config.yaml
routed_scale: 3.27
groups_per_token: 2
num_key_value_heads: 1
Below are experts of layer 5 (counted from 0) of a mixture-of-experts language model. Rows are named router (the router's row for the expert) and show model dimensions 0-191. Each number is 128 + 24 x the weight over its row's rms, rounded and kept within 0 to 255. Numbers have three digits each.
After each expert's rows: a language model's description of what the expert responds to. This comes from a sample of Wikipedia text that the model never trained on.

# expert 27
router:152134133142126134120128117092156107108133120144096097163131127137109095140124167162124147113142135141117115107144121089146121125131119113149141195099135087130118117153145106131117138132155121169129160094142084153104135096154120141081131186126173139155121155088139155113122133176119097063096104119100116119119122114139128101099122167132145104140144116131122111129138108110130174105101087134103140151093082085117096117150154163117103103116112111075113125100159175127103124112071120169101161091143152114151129115130120114095099138142156136117105105159124175120103142134161095155
Clause-opening prepositions, parentheses

# expert 47
router:130153156129112142101142177119132089118138113123123107169163106118146119129121130143094146174146145079142073133145114110165122098150114115149165168110144123152113110174139118118091126139144095157099130133099090154119133074131131103097132132140159112161162152135130148090120123195099125104088107108120119098127190125120133102116109170136169117136138102070115085109142087111138086092089100132123130156122130124124094124095137154117132107138101093111134112133151119110120112100135129158136158100123137119143165119094153098101122107143168168106163154138153156119118130129125099160
Table cell separators

# expert 63
router:108170149154108145103128159151109123144142123137146101148148105117118110141130151148092166156162117073150092122160107102144096117135118117159143136117134075169126136148178119096125142132158108149117142073109101148137165108145140136108130148128133074159163153124139134129111121203096124096122104120114121104113168117126146096145109142153154105127152091109119103088133109073140110108140108129140131150123184111108097126094170161118102133114092096120120131112147136123099117100101129171123154099134174139143145102093153110061124121149143160088157146140145141123129139136137121148
Place names in fields

# expert 0
router:079140165160137126124138146132143112107120138147114093150136131189106134146161131165103141150122102104146106115152097103142123105141101118162142126125122100146115129142133107105110127133135101135124137107103091155132154121163139125059111142115128083149124155097136151120114133130102110089096112101132111115101129115128141121122107144130137106128128123105136115104145119114146154112114123120109162149121169131122124096082125139120135107103076115136118136137140140139133119106069112146115182087129225099164149111086190114059081124147154129096125162134173151098131141174131124140
Abstract head nouns

# expert 59
router:097159147151122165089129174125141102145156115113108121170116131141120089147127173138121159138134161106113082152161100112135141120085131132128149140126137122156104118184134106130131170141152108146101179066127086127119124123161147152106135149154158120142164147134141139083108121186102106073105120125134135103113137136126162100141099140140142119127162139134165101111132120044147080126096094106115138136108149113130105110109174140111134113120128102129126119061143114100119126140127106158128131122155149116110103123084156113107101133135168152129175141128122148103143132130141089125
Table cell contents

# expert 2
router:074142127153121137137166147080121071132123114121104101154156128178134121146128112149129149163147115123146119130167103099135122095112139118124165154127147089158120114141138096133092145131144110130083109126110114155111142103134138133097127125140151118145107124107121135117110165139115113063089111104116115088096155126123151103117106149130136116125134112117127095121128087098136159112093080155124124144136138133127137132107150153100112127116130100103110148141109139150137096077072173140084154088137223140135171108099162119090067112142134144122134153129128168109105130137133163135
Copulas and connectives

# expert 32
router:110154130150105150130107171116146117122133142143136142142139114148125093165152158144093161166112102064152104131188109088165114103111129117126112129096145081182130095103158126116108156144151129141120170089110111152118161129145125131117128114151141079158104159139165132125107167165138109095131085112086097120078163116077116104117130169146147133151136124123130132108143110107147133132101133133085157128123115070112129126112141145116111128099113120117123133074143140102096098114074131172122152083151145135137167129093110109144101130153167144101145121133115149131130123156137138140
Quantity 'of' and numbers

# expert 36
router:089166161131102147090145172135143094146157146136127095146139106120114104138134169142113154153156124065166129124152120085154115120137130130144136123110141133159132121152148128084113138147154106158120144085102107145123136122138129119092123131149146076165143149127133158121127150201101109100098124102099107106106149101098138094131116148128164109126147105098132100103145094067144149099113121114112151161125192117117094124112164143121102125111079109108129137116136124100110103114097124154126153076123190095147159110093126104085133112142153168103149154132133137133122121123137134149
Name-final words

# expert 34
router:081169159143099149088145166135144096139162137137140100142139100113109103141137160145104154150159124081164125123144119086156115121141125131142141141102141148164134117151146129087103142148155106159118140085104102152115140116144137113100113128149138086167146140127134154124129140204097108094091121107104115105109151106101138095131124157131156107132152111094118102102149092069146146101117116115115148167131188117111095127106164141122100126120082113112130135110144121109109090108095129144123150095126191104144157101095131092089138116145158178104153157137134142133132131127134136154
Name word-endings

# expert 17
router:110169138135097165130132133111132120134134120104127100137189120162060128160147116139119147162146121113153117179172083103157126126093113094111141150124144098126121118139162097137124147130145110119107159069093110131116139117127128076134143135155126108139099155130141125113123121162124132107114095124113096122136153089118129105133133167141148120188162104120095090121113110071124080097127117151113113152113139081112122109102128152098100113114106103114110095132115154137102099101156162155146164120115160109184174130132135118125117098153141140091165129148162168132124126172147122155
Bio openers, list dashes

# expert 22
router:066163153158099140109141147107133087154130135128148121187154109144079072144136134147115164147167112103145091131145111100164119129104124126126169161105151132157133107140166120110124140126142088171120149083100100150116148115133131113101128141162123095174120141122130150118120134193093111091076136108121122105126149088132148110139121171145142116137153109131101132101155102096166120102122106127105156153125159107122111136097151161123109141134090123099129127139133145100118103099118125145141137103142187124142152089118113115123118081145160176087161143141152134127136130126157113162
Coordinating and in lists

# expert 29
router:106172149131098138110122139092153113140128090132095088114160088135126104121142122137108153145142110113128101141129162124130125116136098104163123144128134149134122103143132114135098123163107131150098173081100087143112154112135161128075110150140104106162117165120136129115128151154113090085101103144111113119090151134097119135134105158117170133126166125121143128154160147077145141133125127135086159151127155102130083080122111145105108074101115080128143118116109123106105115128092151156137132115152168101139155099082134090054108138164153129121135181115154110086117133140109094116
Mid-word suffix pieces

# expert 21
router:107153162155091151112144150111129100171136119130123093128159117146070058171157115131124154144138109120130119176154110136118081111082102107121172149152124090142088097137158145130103146127130111155113140074088094155100136128143138107129128155158135101123098157105142143087108128159119108108109111141115112092108146103105152105129130145138162112157161086113112107076131129104152080092113115164111154132105131096123122119116123161107112139122103110113137120145148120117120096098141136129124147113146163094148131113139137140125075108175147149082173145145133156139115137140170108149
List bullets, sentence openers

# expert 49
router:114148141160134134128155170093147094133135099144109103147151120132133108130155113135110163159157129093111096105134102121154113128134122102132137108130133138151127123144138101102103125188128139171116135083124055126099176095138172114076138164148135068137140157140147141099093121152112123060096112122086102115126160146111141099122122133094131108164146097125108115105132138080131138133112117156104158135089148096137111083132131150121128108152141104112128094128131120092104110120128133120135168110135170095125162129100161112090128115142176165140155160147126129091114145175132099131
Lowercase word starts

# expert 39
router:088173162155097169074155171130154070122175143139133113150154098108107115126130159152089166158152138115162104155169120108149127109156116122146150175116153109179128112152160128093102142144172087175123131124114113145108131121139143116115115114144150126167124148127140149122135143200112112079088115093105107117096144113108123095108127171125150112132157113119120087121144108109161134108123090130112138162142157115123119098122153145122097122129111113089133147075153124098113105099103121138124142110145156120129160112120126104107141124155162166113169143124137157124156129136128127148
List punctuation after titles

# expert 24
router:131131153146107117095160144082163112099107127141097113118142099125129091113163127139113139132178099121124115138150126093130134123121120088162123150150106135128114088160126129136070142139141117144110153094120091136095132132153150120083110159151123082132144163130141108090098172163132105088090100121098119108117163122131145148145114162106146086100156137101131106125137153046134133119113106163099138158139135086149092113093127129114111102116097100136107114123119137102101085102121135136141154124156174132126159109103142087071108095147143126137155167151139126083110151146121096135
Mid-word Latinate syllables

# expert 13
router:114150174167104147098145174146169115167161108150123122133145130127114103161137168142131136144139133094134103121140118127152089114127105110136147123100134076162117094126159127102111131149141106138107147071104118156118150089150151123071136149138139061140110153112148153097094156179085126113122100102113113125109137093101140113140120158142152109137148125110108110120140127067151119098141128169119157155111179102123122101129155163119091113132081106118133116109138143116106111098123138153137142096128184133146143101097142101081102144148125151125162155142128133102118142135144086163
Name-initial pieces

# expert 9
router:159189138171146114089122134118141078146179150138131113156147111158099097149121155135119156152149121084138138129144121112147125108131116116160170174121100106161108127159152116101112144127167091171084151085093106135132160122136161136120114160118164105142113151119149155114135169220113090091121126108100123125093142113115135081120117167146144117095157100125105112108118114095144127093121121144105149132108113128076107113092135144128138081109107113116122131127157134110103132149087121143129145109147104111135148114104111113111096145146155155097135123147151121143127156111148100161
Title and credit prepositions

# expert 20
router:078149143157097152100107149120156126134132143117136100161150103142078119150119134161129161146132124104132094109173133093170117133115099097127153119108152124143131124165174116104128154165125123123114151059132117151111159112150136098101116136137135048144160158138119133132090140179113130090090091114100112118137145122114122086141137159127133111123164119116122108131160103093178122097144128116105161144150172093118107124103161143123121133104092132110126115107116141086116091106113147156119136117131196103153143108109117103095122116123157182114158140141129137121136133154111095159
Nationality and category adjectives

# expert 62
router:138137146139118127112150132130110097103124102143150101167137111144136116123175125134103155135150116068108127131144088119102104086128127109167144128111136135127118135170140131096099148116161091156103153075084082129138118097144122114143146154143146072169116164128130138099121142192089092099096141091121110122120141119120148109147083151171144088153132099104075136115155111057126100104110108121114152138142112103132114113111146148118125108127137121118125102098125139157110127116134124148111168131150144115139134136104157101109120118138162171099143145146183177106129130138145096184
Age in infoboxes, score pipes

# expert 52
router:111129156152117120101133140104123099091144117139149117183174120173139140131152141132113146146136080085157081114139121089149114076101077100137122118130153087137102106153141120112094170161119087128125154084111090160102143114133146145100146131146143070151136158104155131139097115136105118096108111126140102120137132105087104076135134156150125127131155104111096115104132110105135122087115106134127148138123145102087086116118149133144130109119139114113128100114153139122115103111145144149120143081145212107149162106105130121128091109125152130088119130143160129119144166166129104169
Determiners and quantifiers

# expert 11
router:147144162133111101125125159111142110149124130173118090116150102134147087151124142146157177127130133081125121129146117090139106132110127098147115155130131115150114064135169091098104132157128114155114124096089094135149148114144146091122137145150132100134118128112150169121119140214106099078091102143107092101095140128138144111134103154112168105117106127110119115107135140063166099115121110146084171136080159111136124104126149163117121127126105109122140101111149124075112127131141119162125124114135152141164164128093124114089122101164148140148151113162145090109129137156155100155
Name fragments, initials

# expert 18
router:088143126156103161109118144109130123161163110112114083139154123143072066140125115131114169178160114137129111143149082109127099111110094115130160168148124114154101145144161113116128128107118101154111180095111082136113115111141159139099144132154121115132094134152190165108134146179079108096122156109098129090136140117131119107140123160128137086155159117129113128080128111069137087109147108134125140160113150092109117097118155143110127120108102103146117112140184121116113127121145134171127171123135145122150152137105133138116108113153165144098163124107151146131129138135158081138
List and table markers

# expert 8
router:127148142149103133128149149119153121135159100126100086114141128100100109161146124125154121150131116131153089121110136120167084097140104120122148112137135092157108114122154121134105118159143101138093112136085108174141150126144164114084141138142141098150133141090149156105076164168116124051114120111097102153098129099115169123121100159143144116168123124125104085125117108073138104092121133145110135141103132118150116103119103131107115125137061099121109111103144150128096128115124136146160133150165133129180139118075154099086137105163149149137179159162155147126119150169134111159
Section breaks and headings

# expert 28
router:125160156119126139110129141059155112116109135141117107132154100167115112126133117162126149164120111111114132137142116106145099083110111079134142126116119119119088107153145146114090148131110128162114182103097120156089134108126190146093126168130158060168115155105132144139147137147099116082114079146126075120114148113091139119134118161147152092135148127110140132142110119095135142117116142134090167151097130114136086090117123149115135118111133098117147113126122152103114122139070133126149129104136188086131175117107139087100072130153164128129108148139162116134116155156122109133
Verb suffixes and particles

# expert 1
router:068146159136092135123141156135142094107143137128118089144129122152047113123144171164072138157136100072156110100161139094152126131104133126123161134117126125160118127141146109098135134134153119151115127102122106159118126119122132116085116119157122088145128141142151149129143143187097118105107105116131100103113131100121128107141125141112126122150145114122144112127164101091166109097113121127112155128134167131122121115095158145132110114113100107147106131112135130115110133103079162177101155083117207097137157101064154096070109122135155144088116148145134134111134113137140109145
Institution and group nouns

# expert 12
router:106157162136128120110136173109133099161143127169120102151148106113122088157143139145130154129127131066146122119148109103164092111140129112146133136115142115157120088119158110110105148149139110159111132086106096130128160100141165131097132146147122071153120151121138165105117155212099107112116110133120101107094154098125143093125105154128171114129141127101125111124140133030157125106125106137087160144084174111122099102111138161106101104123088116127132107112135139111105129116105122146125137109132180108159158117107132094099122116157138143139157138154146121106105127142137097165
Personal name pieces

# expert 33
router:070144161148091138107129154162157126120171115136134112134134078127098110139127174153107161165122121082147088170149117102148129106139106122140143144104144078179125089117171131107097144145158117150117134106124110153107147110145137129108121130154131127176148148129153127145113132183135095070126085108102095123097141123082125118132127162131136144126144131129127124099154125135157126119108097120122173141149170102132129135121157125116103137114097124084103126081160158124104094079073140160135141112146192118149170112112146087123126130131152152108155130143139148121147129140112147153
Years in prose

# expert 16
router:078136126125100148115148137083154084145157097117125108173159090137086070152151132145112143167139104113165095169141142113105098084098123107137143151143153110138103084134178119123121147154137101149112121089124120163085161130134136129139126135158142118155099156157141141119145162135136097100095126132108121094086175116113139092116130150155143145147134110111093117107146109090138123088094089143140135148144140114130094110116149145122125105128107131078097093109147118152145118108139146145079149082132201127137141106111142116106107116135138164119147132129160124114102143155167123134
Pronouns and determiners

# expert 3
router:088150126159104149156118159132118113101136152102119071133142092180100114119188112177113130135135146094134085136166132148143117130108093127168164132107141082147118101144134119124092174132144132115119119100136091134107159098142144111136141171117132117122145136117117151149111143183120138081121125107106104123105137107131155109122108125138133131151153112131129122122170098094156110101129116127115131123126131087123132137108169133105164122141106089131118102154150173131123138112073150168110128126147161106152121112073176110067075128110151149118140172152133125104110174143149147159
Infobox field labels

# expert 40
router:076170150175125139123133145106152100118130140142103089155139132164099131141142140159099131137144108098136109123152115130182114114105107092141129122141132128151118111151151107139110177161149103134113139088114114148123153127131124122111127159178146086147141123109152148117142155141123113088117086125133139118110149094122121096112120125118144115133125106095140087104153101107122119123111137111112146160118181116119128092107141138121123120070075099109104111137117131167127125091097138146102155109132213118191156101101153113061079126139175134122139137135155152104092133159142116140
Head nouns after adjectives

# expert 30
router:140140150123133119108135166095151099103146124157106094156144121185136119135139150152131155135146101115138131127145108106155127083103103108141147154121130095139072132154162129109112115122137115169124148114122107146075128098138150135084128173130143085168114161073136172098112129141103117080123114126114093130131129103117130096119127151147149087144150108124117099133093116109153141107114106150118170136118096090124063119136150144115127095102140095099116121136146178120132118114046120145127129107137159105151161097137125103124068113127151138112099124168121134122102150130176111155
Prepositions and verb complements

# expert 15
router:150150135127116126112136147125137092121160117146137102122152131181123086148144160161123181145130118099147141112142135104163127114102127129139144166106141090170108129147150114086106118129159104149120152094134080141104163129123123115119129161130150089156142162098148136122128171186123089098140108106091087128096135102115124087146136144153167090138147120123131098114114094104154156097094113120101145143098099067078105126118129152121127098116120106115126131128141137167091137102069131143111151096158122110148136120123128097129074117152154168120131115150159149132114133148185137164
Relational prepositions in prose

# expert 35
router:105167159141084158091153169136150080142175134126144102139135098124132109141143154156102158145177141098165124132150117092138121120134118121131141151092137151146139141153133114102115143160160098150122135096091089143120127105143135119120112133147170112165131138145129170110126128201084123092088125103097124102107141100097149094118115166136153090138151093100114091104145087080159138098119105119117148162141160109116096137120168142133102122135107128112129133103145127129119092102115136133131149103110173101144156117107123095076133121137158191098163153156134142124128128126126132153
After scientific names

# expert 61
router:099151142151118132124139190129139112141133106145132110158138122119102101144150142161091165127126109066147118129145111103129113108127132104152140162112133134151136128147166120115109143138151104174134156074101094132114130091137146117105131141130150073167136146125161144106118140200092112076075129129117121134114154107118132095149128167122143088136120114087138121104150099043154105119111092121097149144116167088115133096126172133131107126135109115124115120094137133098106112131089148155125126085134192116130134108105164111108140121153148155129161154127140128109126131131118107172
Foreign name pieces

# expert 10
router:159165143137132128112144146116146098123195126156108105132165090146102104131139159167119163125121117086149145138154130116150117111114091093150159140105116108165112124117165093101096142133143100157118146094112101135132176108115133128094140161148133085139122134117156159122104158202127117108157114107105103111113179073144125083118113132178160108141171123093117095130102099102163118098113124140118126148089098113091101125107130138118100082095124103134100089114140158143113137103108142153103134109146125128153144124134114127136072125146130127120125126157169127117101146157170124144
Prepositions after titles

# expert 56
router:074149130146132136117132176107139106142134124115109105176117133118118080153141170131113140152148134094129066142141101109134132096084114114123161174112093122153094126154150109113123146131153101141110163106110101163123113108130143140114108143133142105154139137120147130100115128198115118083134107110108130123088111108113144116160132135131128154137164117144158104096154118056129084104130108128102172130093159111113102107114169147105130108131094093117131133081130100106095131140104118133123175138128146098130129125079145104115089158173155155090187139129125140127121138147123094110
Table headers and cells

# expert 60
router:104158143139111120127147174140147104145132095140111101140137122116102096157143146159098159125128109066124116124156109122138120110111134105163125155123143144161134124151155110118118142149167105170109145069106091132132130107149161117099136139130144072152144153135155153121101143195098110103084122124126109122119141113113144110150125170134154099132124115092131117095140109029159110109108091108094136155114161096125112109121171150117104138130109111133110107087125115096096123130097133160128128076146191119130139113104159099104135125150157147127170144114142134118126132118130112173
Capital-led name fragments

# expert 14
router:114171112137146122109113141111142108138117131118092100154156146132122097135138135161121131138150136084116052118161098089186086109121145137122136150105124114127113136129114115125129158164145119140128129127137083155133124071136164140123115130149147085140135170148112138126112164176117111067154115137125103125085165158145133095138102158138120140155134134125123099108129127057198097078096102103094116141106135115140092098150137166138116100103092136157137097099124151126100136133111095133114115147131157122139135126082167121101109128155145137124153154147141128097115099123134076126
Coordinates and table codes

# expert 23
router:094143150165103140108095130113123102167128098129104117147158118125097119111108145173097173203135135125164055140126137135134094127122144107134143172133126111149122115152157114103134145155130115144091155099103144144092115112127169118129108133117150110155165149145140152127135131221119107042118091148106149119118133129132165088133120142121128124127151139148143119119121107098116130069148117115114123132159157138111068127120170131110136121138085120113112099130148138134122101116122156149129165117150158150150158094106130098064119142137151141123143131116117156120123125124138126138
Section heading markers

# expert 44
router:145118159130144136100128116089153116142137112160120107146137089141089102171127149153091154159142112113142094114147113130123101085099125130175134113115151167146097105162148062075112113163140107128107127136120102165113108119158126100148174111149178138160110160115117168109106109159116117097150116126087115097106144136098142117129124180127190125098126084142122127108120061114125103163127114119110121157152122144091099135110142162094146111140108103137116167127134156124104118111146110144127173122129129082169111123105146086113110090171130162135119121140137148129140126114134125150
Line ends in lists

# expert 43
router:110133172166125164130155122110154097134125137140125104150140129155110097136127157168096130161155106134141080097160087129154104114105126104142140117132154097150112086145157120118111165163141103162134148096107110145114158121162138115099126168174141086174106137112161126120134152140115099098095110108123123102129157108092125102141150123120141115136143106087117101115159084086134120103117142130113145144105189125147109094110148150126122116083070123122090124091157146143137120087123145147117153093133173102168140086103151094093138096130144142099133133162121164111101143156138122151
Opening quotes, key adjectives

# expert 37
router:084150162139103141122156172143150088143163129140137121167141110113104108136118165170082176159155132126166124188164119088157115120145131118121142167121155109165139100122168110094116145168172111148123129125127122161110129120150143129100131140142135124163126170145145145122127140182123125101106101102099103096090149100103143094129122167147169141115160119124130093111153103113148152107130100125112139161114171103120090131133140132104101113132118130108136129072151127107106117083105144147119153117145204125147150109126124076119143138139148176111166136147151142127143129133117110142
Commas in lists

# expert 50
router:112125142151109134116131117108141115121157132132130111162146120147106085126155158142115142151122103079139091153140134098119113104123086119133113134122153104146108097150140126104091135139150094157126152066103079156083124126146137153106129158153130099138105160139168133120106175150111105111113121101084092111110168093086124090119125135168145128167148116090118128134141094098135068097105110142128149156115123121094110106141161136117120089112125117128097112114153146131129103134147160168105141084142199117142152103090145144124137104124146173080125144144161146113130160150168100156
Determiners after prepositions

# expert 55
router:095117156144105134116158138113134089148185127142131120166148107148092066169147149148100139124133087094167109159124130114120118104150128132141133133105173132152098107138153122133083161121143102147128140086086101148095142121143158141129162149133147109162104169106130148129128147160093103109112141102104095110087129111093148092123091145146143124135147093083106113126177104096145084100093096144129138141120108106099100119126139140113110095120106133103106137124146146116122096131135154143110133083130211117133137134112139111146130093141133179085140141154150138121136131136173101133
Determiners and relative words

# expert 4
router:092139150134124144123115153152129110108142113116122077117138112137100102124142129151068148144122127074164101140152113127148119107134130125167141145125157101167135150136164108110120133143173098122119150071119067156114113132150156147084111145111125120146137141133155152135116127156097117070085099112114113126081164124100146112157125167144104109140160128130153132094154116098160132128092127114123139153120173113122139127092135138138101067115095130131098137124164149149113116103081142143091178103125189123128152108119172091100121117135155145098160155152146135122138146160144137161
Dates and number ranges

# expert 58
router:076141149177128165087144170121145106116139131123128105190145091139104093150145162153118146144155138098137082118148100108143107115133101132126153143097122099187115117134137117108087153132154101168133128089095082161126116103120135127128118109150138118169113133111117142136134131194080109091117133103142125125099145128102151099120126156136133110147144121120132107118177101026153098098128118127131144130128171111117122100112166136099132117114119095140131131100142120107095134125107123145132158113135161112153140111115138107115106099135156154105159139149146145091128129130147092174
Table cell entries

# expert 19
router:114121148129118135120132146106160115131152167156117104148117092149112093177105143140136154157124113096125112119137125121127086097112135151154184170152154150132117106140168082102107148161127125113091116109146108192095117150179125124123136135158139120152126180121119152117091114184103122094122123148111132094106176137115134103106134174129148128101119102150137131069142084113135106145128126093151118133129198120115089116111127110090129105137134144149133122158153121143128131082115127137122128127111150119168168113111132084059105107138146121103109098112170144114133138118142126167
Sentence-final periods

# expert 26
router:146144151114113109120119176094138105120145106129088100130136100142136088152159169161108155150145106107129108150160108115139136095106110114145136166073118132152129125129124120102118112095133091155126146089102072143107146103109114147081125147155122064131136154103128145113114142174095106082079145117127102113126114131150103109133085156109138095103138125132129132121153117070138136095133074120098153135125142083140111136116144132089112103103127125125125102135124165116127132095116159177126132096112151079139145123097131082088106107128106145126138128130182119079093114133141104154
War, league, sport prepositions

# expert 54
router:117160167170105123103145159115169079129137114132125118189134106151124097138143141120102148168156121101151109133122078110136116116149117100149144121108151133175128136145152125109092141155134092174122129068102072130117165116125163124117140150163132085147122154113127151106121138157083097062091137115109123107118151146091143079103141140123134109149136091105085122113156117055147154119117116144105158148111132124130092105119156142130125104140125116107135120135131135095128112109130120137133146110126187089118135108098135116109119088135154175096151155150139142131129145124142092152
Word-initial fragments

# expert 51
router:114121147122118140121155171098145112143129119163113117155142125142129117172141149159092131173158115123107094132140099098138098076129107104124170150131135083141092097126166118123118142152146107126114127100115125146059135105136156136077131156134160110145134162077150138132108110128069105078123139121105124122096140131084121109125127147156132129142151118100111128107129123111140131119113102133137182121119137096116068094095134134119105103120097138092118107135173132112100101059097119131144112111150195123134158059098141111107099105138155150133140126154129143117103140117143114136
Discourse and quotation openers

# expert 38
router:124154126144119131122151143131136094140137127137123117138157130182129089156137143137105153179139096089167118130183092096156120105098123115117132158107152119219110115129159121111108132145145113145117145080128099146126176111144143098121107148151132092146112137116144150104133162159108095098144092090079104116099156101085119104131130162108146113132138122093147117114140100100168127094095125095111159137106110060111116108103132135129128102121089099150126097086131127126093114110080157168091144107156124114137168137105115117152112116146149167113125140118134132135117140140142122151
Noun-linking 'of'

# expert 48
router:136119149143138127115116167116147081119127122158120110154156130182150131129141113151093164154155121112161134106139101114141108095123114102127157122123120104138087139158154123099128147160128121157145118093130099151071140104124147148086120152121152083150138132081106157152140110135102138060107106135124096120139135118087129079128132135136146109138161113116125111121131116103129140118115121149120158130123166092093078106130158135117130106124157117080133101146150154135114096105060129148139115108159202101117166108104143102122072092135155155093136155152155133136094166131155118136
Participles and particles

# expert 7
router:105168135149094155124153145151144118127141123141120090151149127133111121122142149138073139135140114067134115108184120103161108115113116104145137142077142123143113108130160111114117134144161110150127128063113093145127138090143145132075124155153131114149145134137154149132120128166096122087111077126116138104089141112136146111147121174131124125159163113098112114121154122048131136109113117154111154165133155123105112107093168144120110111121097129107129150131168138135090131107075151159091142128132198128126165115109136098086123107135112152104164178166143138121133140147129146146
Parenthetical dates, abbreviations

# expert 46
router:128145162141121133098167143123131073156171100123116096148151113135126140124127134136103149167145109085162101147146116120145123115132113090107163173103146114124139096140149119108083133156169106167108132118088118132113142104148136116109135136150151113166153152131139137131142116203094135083119116112092144080089148116132147105112133141129149116131128081088076090126125076074149097121111084111122139150141156134128104139108150154126119079143071129113099103132143148149092105102129130158138122109138141098130162099114153101093122122137153156119162122166145159139115129120140135165
Line breaks and punctuation

# expert 41
router:126184134153136140123149151134135112133164123109103095165150126168106131116118092142119162158140110081145132127131120131161119118161073116142140125130160100114107130142138090111119156172152146166119133117132111138108161111168149093092125169161133117129134123127124151116130124208090113079131098109122129095128167105146126075152125140178130121127151085109123108106165098106159069122100103114143102137138146105099102100131142138119145117104092070140107129155145110132115104148142141146125135085110141139167144131098140127098095142112180154124154156110128168150112133139139101151
Infobox field colons

# expert 45
router:090168156173127146112143153121159100121149133150101104164133119171095120131149136146103137142149112090156094111134100121177110116126103083162137133128143122170114127157171100130123161173155106154125131093088092143134172104140146125113122139172142079149134131120148146126116145158113124085118101110130143124108138082127132094123127135124135103126130111098108086089176100086130140107112144113111155157119178120123114119107149131141101117097082111109113118140121119158124128103130127145121150113125207108184153103105152099069112108133159136110148137141153160110104137136129097139
Descriptor nouns, born

# expert 42
router:123138145144109123108131170114151094142121112118133115155148129105138096157133143145110146182142128098168092109132104107160107113145116134145154142104128113178117112156155129119102139148145098146085122140087109144121138108127163131094123143156138114174147138108116134103107143178109105072102123098115114140098152105096137101096107155120162120132120110102119098111139088063148113091108116108072161172111158141128103125112172148107107101150073113125122148115118125099094109117139123154142178087139128080145131084107122098085151110159127166136166169150125139136142128115127126129
Line breaks in tables

# expert 31
router:135131163135098113094150157094163091125125120127094095140167090133139101130147149146142144149174114130122110104136134082149135115137103106159114165124121152128117110142141130144094137140137120148117158103097078136110141103139116109073101160157166092154148159111114139104106171156131115058097116129115116122114148124145105123126100174125138111095140108118121124123128133051149156088096094130101137162128145080121086119125143141136108086126103085114119107101123135093118103124126150136127145117164185122143156122101134094059105105125142165146154156124127137107113113134131101136
Mid-word syllables